config.toml
router_score = "softmax"
init_std_router = 0.0192
init_std_down = 0.00322
learning_rate = 0.000268
weight_decay = 1.2
train_tokens = 615300000
max_steps = 4695
Below are experts of layer 8 (counted from 0) of a mixture-of-experts language model. Rows are named router (the router's row for the expert), gate (a neuron's input weights, with its number), up (a neuron's input weights, with its number) and show model dimensions 480-559. Each number is 128 + 24 x the weight over its row's rms, rounded and kept within 0 to 255.
After each expert's rows: a language model's description of what the expert responds to; "mostly gets" lists some tokens that are sent to it at least half of the time. This comes from a sample of Wikipedia text that the model never trained on.

# expert 47
router [148 132  98 139 136 132 128 122 140 110 128 164 166 109 112 128  92 151 128  82 118  72 177 150 168 181  95  92 166 116 151 148 159 166 117 116 134 187 147 130  86 117 158 145 138 124 132 132 125 114  87 155 182 159 143 123 125 123 120 158 121 116 137  89 125 100 153 123 184 132 108 122 149 110 111 140 109 126 123 136]
gate3 [189 129 101 103  96 150 139 151 186 164  87 152 169 124  80 124  89 120 123 136 114 123 145 118 107 125 106 158 178 140 129 130 129 139 156 167 150  88 147 131 104 130 161 175 162 164 117 130 142 132 119 133 126 143 131  97 109 171 125 101 182 141 118 141  82 103 143 128 126 117 114 118 120 171 138 128 143 120 131 133]
up3 [ 91 120 136 131 134 116  74 114 134 185 111 155 158 103 154 132 150 125 171 149 145  96 162 166 124 113 113 150 130 116  84 125 147 126 128  89 143 163 156 128 126 137 164 116 101 121 120 133 114 135 133 131 110 143 124 109 117 198 102  87 128 121  84  63 128  97 102 112 125 149 154 153 125  99 106 114 141 129 157 129]
What it handles: Word pieces inside transliterated South Asian, East Asian and Arabic personal and place names, such as Kh, Bh, Zh, Raj, Shah.
mostly gets: "Raj", "Kh", "Bh", "Yu", "ibn ", "Zh"

# expert 3
router [168  95 107 150 108 121 152  86  95  92 145 152 119 126 112 176 162 176 146 119  77 100 123 141 124 151 155 119 140 132 129 161 149 147 108 137 108 157 152 137 141  90 176 124 122 148 127  93 129 147 122 145 130 157 113 115 116 123  99 146 157 100 157 126  65 119 126 162 133 131 129 117 121 104 120 171  66 179  82 190]
gate0 [ 95 117 134 123 142 151  93 104 153  93 119 146 120 118 130  99 173  76 154 101 153 125 145 159 110 121 123 159 135 115 120 156 155  85 107 151 146 131 132 110 125 149 132 146 125 107 146 107 149 111 114 145 119 124  74 116  98 138 136 141 167 115 110 162 113 118 115 133 142 154 126 112  98 136 114 148 100 126 107 128]
up0 [132 133 122 122 134 117 180 157 160 158 141 121 100 129 171  79 103 166  93 155 125 174  76 124 135 171 143 139 171 152 142 129  47 120 153 113 119 174 159 160 138 127 101 141 153 104 137  92 149 141 168 150 112 164 105 169 161 126 144 120 164 150 155 127 133 104 116 120 120 141 126 139 152 156 152 144 126  53 129 116]
What it handles: Opening pieces of split words like ex-, inv-, un-, dec-, plus bracketed numbers in tables, e.g. exciting, invested, (79).
mostly gets: "inv", "dec", "Not ", "Japanese", "You", "conf"

# expert 49
router [148 102 110 139 119 150 166 106 129 138 162 135 121 102 135 170 150 142 133 104 100  88 116 130 112 142 142 122 169  90 134 159 173 158 123 134 109 116 133 170 136  96 175 129  83 132 153 113 156 143 128 143 164 168 165 142 135 129 154 162 146 117 121 132  84  91 139 121 140 130 116 131 140 118 134 161 108 157  94 158]
gate3 [104 126 161 103  59  93 126 111  90 125 145 157 118  92 135 107 162 130 146 103 160 128 140 125 114 181 100 134 156  86 143  79 141 169 120  89 113 144 113 111  75 105 106 105 138 121 130 173 114 154 137 105 135 103 130  80 133 110 168 145 128 182 164  92 156 106 127 163 148 101 185 134  87 154 118 115 121 112 151 138]
up3 [150 116 100 124 142 110 122 103 135 166 165 108 125 142 171  71 102 101 126  92 166 142 147 102 142 115 157 122 124 146 142 149 140 106 115 137 138 117 173 128 139 138 120 119 143 141  84 118 136 134 137 102 102 130 144 164 131 111 118 109 152 173 108 151 146 104  84 120 107 118 114 134 144 147 126  77  92 149 100 136]
What it handles: Syllable pieces inside words and names such as im, op, ap, as in N-im-rod, s-ap-wood, weap-ons, autom-atic; no single clear theme.
mostly gets: "him", "im", "amm", "autom", "regim", "weap"

# expert 42
router [125 143  93 163 152 127 126 119 125 103 150 173 146 104 123 144 150 160 133 116  94  88 134 143 149 137 114 175 139  98 147 104 151 126 123 147  91 164 142 152 116 105 163  92  92 118 119 130 139 159 103 136 185 123 146 127 126 134  86 151 173 136 150 155 111 123 112 130 167 111 124  98 162 115 119 137 104 203 119 151]
gate0 [118 125 146 149 138 149 125 110  90 164 142 165 120 145 161 173 127 116 130 144 139 140 138 113  88 168 123 126  97 156 117 121 157 123 153 125 110 157 116  90 122 154 154 151 113  78 129 128 125 128 148 102 114 165 125  83 140 154  96 111 126 178 174 162  96  80 128 149 159 119 118 128 104  97 136 131 140 165 154 128]
up0 [135 115 178 114 111 105 158 118 138 148 144 123 130 127 139 115 111 140 127 132 156 136 144 189 143 130 109 142 112 127 148 110  76  87 151 104 142 128 129 118 103 141  89 142 126 145 125 143 152 153 109 120 108 169 146 158 147 120 125 102 140 109 147 109 104  97  94 109 186 136 146  92 166 108 162  80 141 156 151 123]
What it handles: Subject pronouns and clause-opening words such as he, they, by, after, Following, and country codes like BRA, FRA in results.
mostly gets: "they ", "After ", "she ", "By ", "Following ", "BRA "

# expert 57
router [137  88 122 159  96 138 126 121 109 130 152 141 144 106 138 126 171 138 135 114 120 124 168 144 139 151 133 113 149  86 162 133 142 137 139 161 119 160 175 141 124 111 126 117 107 166 105 113 186 138  73 139 161 124 150 144  94 142 135 134 138 140 150 120 114  93 107 112 139  82 103 106 169 121 116 149  98 169 146 134]
gate0 [150 170 101 165 184  87 116  95  81  82 146 134 138 141 151 145 144 171  82 123 106 130 110 171 135 120 100 145 107 168 176  99 130 148 142 111 118 127 122 141  86 129 118 118 117 127 104 158 102 132 133 130 137 106 131 138 144 163 122 161 122 147 180 116 133  99 127 154 116 162 132  93 178 140  99 165 142 149 145 121]
up0 [132 125  65 143  72  81 100 144  76 160 156 150 102 147 127 129 103 136 134 136 100 121 133 144 136  72 141 112 106  85 114 119  76 135 161 136 134  79 138 107 117 135 126  94 123 115 140 115 152 101 128 140  84 121 126 119  97 134 141 166 180 100 128 131 108 158 110 136  97 148 132 102 138 116 119 105 118 118 113 149]
What it handles: Words within names of government bodies, offices and organisations, e.g. California State Senate, Royal Air Force, General Secretary.
mostly gets: "Philadelphia ", "Royal ", "professor ", "Premier ", "president ", "Marine "

# expert 23
router [138  80  99 145 141 142 166 107 127 126 142 161 125 100 145 131 135 131 157 108  99  87 168  99 143 157 124 111 108 135 148 129 127 146 100 152 122 151 140 178 102 116 149 123  78 131 123  97 147 152 144 150 148 140 175 115 123 113  74 156 150  92 180 146  84 100 132 125 146 117 117 113 164 121 123 120  95 153 122 134]
gate3 [161 127 144 110  84 138 117 133 115 123 102 125 142 131 150 140 133 103 119 137  93 119  99 124 114 150 103 103 128 116 152 150 117 124  95 123 116 125 107 102 121 157 115  89 139 110 121 164 106 145 139 126 121 139 115 114 184 109 132 116 152 171 191 118 130 124 139 115  91 116 164  88  99 154 155  90 156 129  79 157]
up3 [ 99 123 124 136 106 142 105 140 112 141 105 120 129 135 138  95 110 111 178 134 120  96  91 138 127 113 149 111 107 105 166 157 105 168 139 104 139 143 124 194 110 108 145 101 104 157 104 124 125  96 116 134 133 153 144 162 111  92 134 114 120 107 118 121 121 123 116 136 128 131 148 104 138 138 147 105 142 150 116 123]
What it handles: Line-initial list dashes in taxonomy and bibliography lists, and common English first names such as William, Robert, Michael.
mostly gets: "William ", "Richard ", "Robert ", "Michael ", "Jim ", "mus "

# expert 19
router [138 130  88 154 100 147 143 110 105  97 155 190 126  94 122 134 169 127 130 117 114  83 121 152 154 113 134 152 135 114 130 144 130 147  84 126  77 125 156 140 118  74 162 138 106 128 110  91 135 132 134 133 157 128 126 111 125 151 113 163 182 116 123 168 140 104 101 145 116 103  94 114 141  90 146 161 117 136  92 144]
gate0 [180 101 125 125 114 145 131 141 137 110 152 180 136 104 152 125 134 135 118 131 118 101 112  61 104  89 126 146 161 160 151 134 154 143 140 141  96 137 106 121 169  90 128 121 149 115 147 101 124  93 103 130  81 152 102 127 136 136 125 163 110 184 115 126 133 152  87 123 112 177  90 119 139 101 130 150 110 126  93  82]
up0 [ 98 101  92 132  88 151 135 168  93 155 128  97  39 112  72 145 140 126 178 109 123 103 145 113 121 159 118 153 141 107 144  93  92 131 107 151 115  99 119 107 129 143 105 147 163 157 113 130 119 200 113 139 140 131 132 127 105 137 119 145 133 105 121  96 133 144 152 118  61 120 129  95 120 127 111 118 130 157 170 156]
What it handles: Verbs or verb-initial pieces following a subject or to in biographical narrative, such as returned, moved, wrote, th(wart), ab(ruptly), plus blank table cells.
mostly gets: "returned ", "wrote ", "perform ", "continue ", "moved ", "went "

# expert 17
router [146 123  97 170 122 128 156 104 111 117 152 144 143 128 126 128 155 153 134 112 118 123 129 155 150 121 106 149 135 101 136 126 188 148 107 121 113 137 164 145 129  82 191  97  99 139 115 140 138 155 132 152 156 132 162 123 120 165  95 147 117 120 137 166 141 100 105 123 144  84 141  67 135 101 114 127  80 160 137 144]
gate0 [130 150  93 158 141 133 108 133 109 180 164 143 121 118 162 112 144 105 133 148 134 125 100 130  85  78 159 128 130 118 107 110 116 128 169 129 160 138 134 170 142 120 146 132 108 100 115 124 145 134 163 127 161 157 115 152  78 108  95 109 156 147 124  86 126 118  88 133 115  89 156 134 115 155 101 120 144 171 156 142]
up0 [136 101  97  88 116 120 141  89 152 132 144 139 118 121 139  90 125 160 163 139 120 121 137 110 124 159 144 129 175 159  96 107 111 151  94 121 139 171 135 199 120  59 110 157 133 155 150 109  81 124 108 124 119 102 154 147  98 133 161 113 134 163 154 107 111 113 134 123 109  94 154 105 124 115 127 137 102 136 148 139]
What it handles: Conjunctions and linking words between list items or clauses, mainly and, also or, but, including, although, especially.
mostly gets: "but ", "and ", "& ", "including ", "But ", "And "

# expert 40
router [142 123 120 162 111 134 131  90  98 125 132 137 119 118 147 111 141 139 145 107  89 105 123 157 132 132 114 167 121 119 149 165 139 154 105 150 127 125 134 144  99  94 136  95 116 150 119 127 133 142 141 140 135 125 138 127  93 144 148 135 152 120 154 140  86 114 124 109 137  92 128 101 166 102  94 171 107 131 127 168]
gate0 [ 97 110 127 187  85 123 114 130 109 141 160 165 151 112 135 111 131 150 149 158 148 119 120 108 116 141 168  81 135  95 137  98 161 114 128 137 138 100 137 180  94 121 100 116 144 106 133 113  97 149 103  91 122 152 126 137  89 158 142  89  87 185 147 102  98 135 169 132 107 108 103  95 108 156  75 131 137 125 163 121]
up0 [128 133 138 154 105 123 129 129 102 132 110 107 155 124 177 139 115 124 129  82 143 160  79 139  79  51 182  93  90 123 103 124 109  99 151 124 138 107 152 141 144  98 125 125 133 131 129 165  85 108 167  63  83 159 136 118  98 175 131 102 114 179 143 120 151 135 142 115  79 102 127 128 123 142  78 125 167  78 177 138]
What it handles: Nouns and adjectives right after a or an, as in a position, a production, a young warrior, another, member.
mostly gets: "An ", "another ", "Another ", "variety ", "voyage ", "member "

# expert 51
router [120 116  91 106 136 120 147 102 116 106 121 146 177  96 122 128 156 148 135 115  72 113 162 100 139 105 116 170 164 107 137 141 130 158 100 148 121 155 147 148 123 128 155 116 101 125 132 110 151 150 141 130 125 159 137  96 118 123 109 138 150 126 187 145 109 141 106 139 114  74 122 104 172 112  94 110 105 156 119 177]
gate0 [ 99  94 144 112 164 113  83 157 122 119 110 167 109 136 146 137 150 177  94 163 106 103 102 151 157 120 121 147 146 120 141 160 129 137 158 120 183 113 151 134 172 116 111 141 137 149 110 139 133 133 136 142  70 113 145 125 121 165 141 113 139  95 108 157 136 101 131 163 168 104 149 135 150 136 121 101 141 151 148 120]
up0 [161 148 145  94 114 109 141  83 135 140 158 127 150  92 141 127 117 106 133 100  87 150 125 108 113 108  98  96 107 137 115 130 168 144 128  69 146 113 148 124 140 115 140 109 165 150 110 161 142  83  97 140 120 128  94 151 107 191 136 174 132 177 117 121 130  92 129  93 149 134 147 136 103 136 117 134 112 188 107 166]
What it handles: The piece don in I don't within quotes, quantifiers like both, all, none, and closing parentheses after birth and death dates.
mostly gets: "Don", "None ", "both ", "All ", "don", "consists "

# expert 33
router [136  91 146 151 114 135 133  99 112 141 122 147 138 118 142 127 166 132 121  76 115 102 153 152 157 134 127 124 166 140 163 143 166 156  87 165 110 156 153 115 128  98 170 107 113 125 111  91 152 125  98 193 171 164 163 136 105 115 102 150 144 129 120 153 120 117  92 131 136 102  80 121 157 135 128 177 112 141 133 149]
gate0 [ 81 147  84 129 101 117 123 107 181 159 126 110 101 135 134 149 150 121 114  88 122 106 137 115 155 139 124 113 124 119 122 126 128 145 113 102 134 123 161 127 115  88 172 169 133 128 128 142 119 136 103 149 117 132 151 119 129 115 121 136 135 129 152 120 144 118 128 139 134 113 131 108 107 106 136 162 145 123 117 137]
up0 [126 165  67 138 128 133 121 129 122 130 122 137 125 112 141 122 129 169 139 150 135 124 106 133 123 110 158 137  60 142 154 105 115 152 109  67 152 127 168 143 156  87 127 122 154 131 121 119 130 116  95 107 129 134  91 116 149 117 164 146 142  90 115 103 109 165 121 123 111 140  76 112 108 132 124 148 133 141 146 105]
What it handles: Pipe characters and line breaks beginning rows in Markdown tables of election results, sports scores and track listings.
mostly gets: "Born", "Phylum", "Cup ", "establishment ", "Battle ", "Winning "

# expert 50
router [155 100 105 161 106 107 141 144  81 125 141 115 155 124 134 153 158 112 151 101 121 113 141 140 132 134 113 109 169 117 153 142 158 143  86 168 130 183 126 138 127 121 139 101  85 129 105  88 140 158  98 135 188 161 127 142 104 139 100 115 103 108 182 146 113 126 111 136 134 115 100 135 147 119 109 133 118 186 128 124]
gate0 [ 93 135 121 145 152 143 113 130 177 116 105 142  85 147 116 103 158 143 135 127 124 145 183 115 147 105 123 137 105 116 148 193 192 156 159  84 123 135 120 112 121 149 121  84 126 105 121 116 126 137  79 147  97 140 145 165  99 108 186 134  98 164 139 101 101  87  80 135 120 119 142  80 180 100 139 136 133  90 107 111]
up0 [130 106 139 112 117 136 148 146 177 159  99 146 166 163  75 142 111 118  93 111 108 129 160 138 107 115  96 151 124 105 156 154 143 153 109  97 126 131  80 129 138 167 178  57 165 122 175 114 123 152 134 131  98 141 130  99 116 170 179  90 130 138 130 147  99 110 107 115 142 113 128 152 115 100  79 150 127 134 130 142]
What it handles: Hyphens inside compounds, such as multi-dose, Mother-in-law; also quantity and nationality adjectives, such as several, various, Korean, Palestinian.
mostly gets: "various ", "several ", "-", "multiple ", "Korean ", "Many "